config.yaml
d_expert: 32
hidden_act: "swiglu"
vocab_size: 8192
max_seq_len: 384
max_steps: 3270
Below are experts of layer 7 (counted from 0) of a mixture-of-experts language model. Rows are named router (the router's row for the expert) and show model dimensions 128-159. Each number is 128 + 24 x the weight over its row's rms, rounded and kept within 0 to 255. Numbers have three digits each.
Before each expert's rows: a language model's description of what the expert responds to. This comes from a sample of Wikipedia text that the model never trained on.

# expert 3
Description: Romance/foreign place-name pieces. Mid-word syllables in place and personal names, often Romance or Slavic, such as Pa-lo Alto, Costa R-ica, S-om-me, Ol-im-pija.
router:079141149130136135080131144129157088095113144113100160133129097137107086110136135175158142153129

# expert 37
Description: Infinitive to and modals. The word to and other function words before verbs or nouns, like would, can, will, by, from, as in "did little to".
router:103117155102160120162121103130167146127168141126158103125126116128169125162091114097176106152118

# expert 25
Description: Biography entry descriptors. Occupation words and line breaks in biographical lists and headers, e.g. politician, footballer, director, actor, plus the opening parenthesis before birth years.
router:166117098139124169131122117151107096130084084136124151062132147153106114125140150131156125118106

# expert 58
Description: Abstract nouns after determiners. General nouns and pronouns right after the, a or this, such as whole, case, subject, reason, one, absence.
router:123117122138146131141135109117156165112153138114125062131143129124142101137126133101151133130090

# expert 13
Description: Line breaks after rows. Line-break tokens ending table rows, list items and headings, especially after a closing pipe in sports, election or cast tables.
router:172120088131143160094088097148142133134161110145123132129129115149147116139151130177142106105078

# expert 46
Description: Census statistics prose. Words, digits and punctuation in census and vote-share statistics, such as households, median, 34.4%, commas after household counts.
router:133159114120121132133135113134107152153103121156104093164128163107128135124082132158117139125109

# expert 39
Description: Loss columns and word endings. Spaces and digits in league-table columns such as losses after wins, plus odd word endings like kinetos-ome and Sphin-x.
router:124115117121131096141126138123109122117160109124094103144143115144113087136105103094101131152143

# expert 38
Description: Consonant-cluster word pieces. Word-internal consonant pieces such as gg, pp, bb, br, sp, gr, as in Juggalo, spouses, Grbalj, extremist.
router:118166188129105081136106105149116140123130124096130124117138145120149170137149113162094141133104

# expert 48
Description: Prepositions and particle prefixes. Prepositions and prefix-like pieces such as in, on, re, de, over, under, out, often starting compounds like out(skirts), Under(ground).
router:108124131112127112151187140121152159128138115166085104124157147109109134152150070107099137132154

# expert 27
Description: Time and place prepositions. Prepositions that start time or place phrases in narrative, mostly in, on, during, until and since, often before a date or "the".
router:125103123137141101134142114113155128155074167154157087104136123081160092143140088089105136160151

# expert 11
Description: Military and national institutions. Words in names of armies, wars, governments and unions, such as Royal Naval, Armed Forces, European Union, Civil War.
router:106102168143141093165106101094152149119110122109096128123129132127123148132144089096071095087155

# expert 62
Description: Coordinates and infobox symbols. Degree, minute and second marks, slashes and codes in geographic and chemical infoboxes, such as °, ″, UTC, ISO 639-3, km².
router:148130098171127148100146153115117124129120083094084145124126147095121123118130112129159157176123

# expert 55
Description: Foreign place-name pieces. Inner syllables of Slavic, Turkish and other non-English place and personal names, including Cyrillic letters, e.g. Budějovice, Nizhnekamsk, Kaliningrad.
router:112096149122173127097114133121153119137065139151094129171186101115124075140120130102148111135140

# expert 44
Description: South Asian name syllables. Syllable pieces of Indian, Slavic and Japanese personal names in film credits and lists, such as Indrajit, Ranjith, Deshpande, Kosuke.
router:125104159114114105086124111122158091134105145163085142158092111110103080173100132112144098108126

# expert 52
Description: Consonant word fragments. Inner consonant-cluster pieces of longer words, often before suffixes like -ation or -ing, such as Demo-cr-ático, V-ac-ant, c-uckoo, comp.
router:129129175174128128117160120117122142114156117141142120122141116112146129136146098147068151163119

# expert 26
Description: Venues and opponents. Pipes right after city, team or venue names in sports schedules, plus the place names themselves, such as Indianapolis, Arena, Oxford.
router:114120147148106116156152133094136071125138123129172119176137136178095145165150136120142143146100

# expert 59
Description: Abbreviation codes in lists. Capital letters starting abbreviations in semicolon- or pipe-separated racing results, such as TEX, SEB, TAL, plus words like Nominated, Won.
router:140131132157142120105090072148103113107145173090124103128159114157165121136113135159087145129129

# expert 33
Description: Arabic and non-Latin name pieces. Word pieces inside Arabic, Turkish and other non-English names, plus Cyrillic or Thai characters, such as Abd-all-ah, Ubaid-ull-ah, Al-S-ham-s.
router:125129153182123170111084150136095115102134150143108150140117125088110142144163101131159117146123

# expert 51
Description: Latinate inner syllables. Inner syllables of long Latinate words before suffixes like -ation, -ary or -ant, such as preli-min-ary, predo-min-antly, de-leg-ation.
router:116139173141172136101099124123108159099145125127101135116092129138124106097161154171126166107146

# expert 29
Description: Sports league terms. Hyphens, spaces and league names in sports articles, such as All-Conference, first-team, Premier, NBA, NCAA, Super.
router:125136146105120182129140142162144112138155133116105128114127158159107086097129150096098118104118

# expert 18
Description: Slavic/foreign surname pieces. Inner pieces of Slavic and other foreign surnames in athlete or member lists, e.g. Kratoch(w)il, Stanisze(w)ski, -ović, -ová, ł, č.
router:152133137132115137112108104113129084143141143106132116153123104094107087146132135116150072160181

# expert 9
Description: Table score digits. First digit of numbers inside sports standings and election result tables after a pipe, such as wins, losses, vote percentages, +/− signs.
router:111136130142128140104088090132131084104125166106084135132090147136147111116078144143165057111144

# expert 19
Description: Table cell separators. Pipe separators and semicolons between cells in data tables, usually right after a number in standings, scores and election results.
router:123108103161168115098115155159139090107092139135153121143123128140162126101128150132125107156125

# expert 23
Description: Digits in table years. Digits and pipe separators in tables and lists, especially years and season ranges such as 2009–10 and 1987–88.
router:153123108085098127133094152147122112116119121133158141143094108132140146125107122082149072136097

# expert 56
Description: Sentence openers, name pieces. Sentence-opening words like However, According, During, plus internal pieces of foreign names and words, such as Nevsky, Newfoundland.
router:127121155153119126122113111112098103116142108130108140159132055136130108136142127083133134120137

# expert 28
Description: Infobox field labels. Field names and their punctuation at the start of infobox or list lines after a dash, such as Website, Occupations, Elevation, Genus.
router:165120070147166101110162135133102168126104101120123115111159110113155135102136124133139153159098

# expert 41
Description: Non-Latin script bytes. Byte pieces of Japanese, Thai, Arabic, Korean and similar scripts, plus a few tokens right next to that text.
router:125109155154137089126128121162108143137124133133113108121165147126155111120133122096112090107141

# expert 22
Description: Romance/Slavic name endings. Final pieces of personal first names and surnames in sports rosters and lists, often Spanish, Portuguese or Italian, such as Arman-do, Araú-jo, Frances-ca.
router:103125142090101137127117105102120079138146132122142116120084070116154148126092132131136116141113

# expert 32
Description: Geographic location prose. Compass directions, line breaks and function words in descriptions of villages and districts, such as north, south-west, along, Demographics headings.
router:156125143156148161096170124132128130124142119106119110161124146099134107161125090113156141108114

# expert 6
Description: Digits in scores, dates. Final or inner digits of sports scores, records, times, dates and coordinates in table rows, e.g. 39–2(0), 16–1(8), 5:21.
router:121097098136103163130125099134100138134119129087146119147120110136114136135113146144165088112153

# expert 31
Description: Music release details. Word pieces in album and track listings, credits and song titles, such as Released, album, Bass, Label, Vocal.
router:095136115109101102120130079158066109126124121092117131153142138099140139089142152142117126119103

# expert 30
Description: Census and measurement prose. Punctuation and function words right after figures in census and geography text, e.g. rural areas(.), 1.6 mi long (and), sq, households, median.
router:159151148123135131087126122139154169163132131141073086121159121090107123132099133154117145155144

# expert 43
Description: LaTeX and byte tokens. Tokens inside LaTeX math such as backslashes, braces, frac, mathbb and \to, plus raw byte pieces of Chinese, Japanese or Korean characters.
router:114075143113149092110127096109136127110115103125118094123169089149116075099112179147143092138144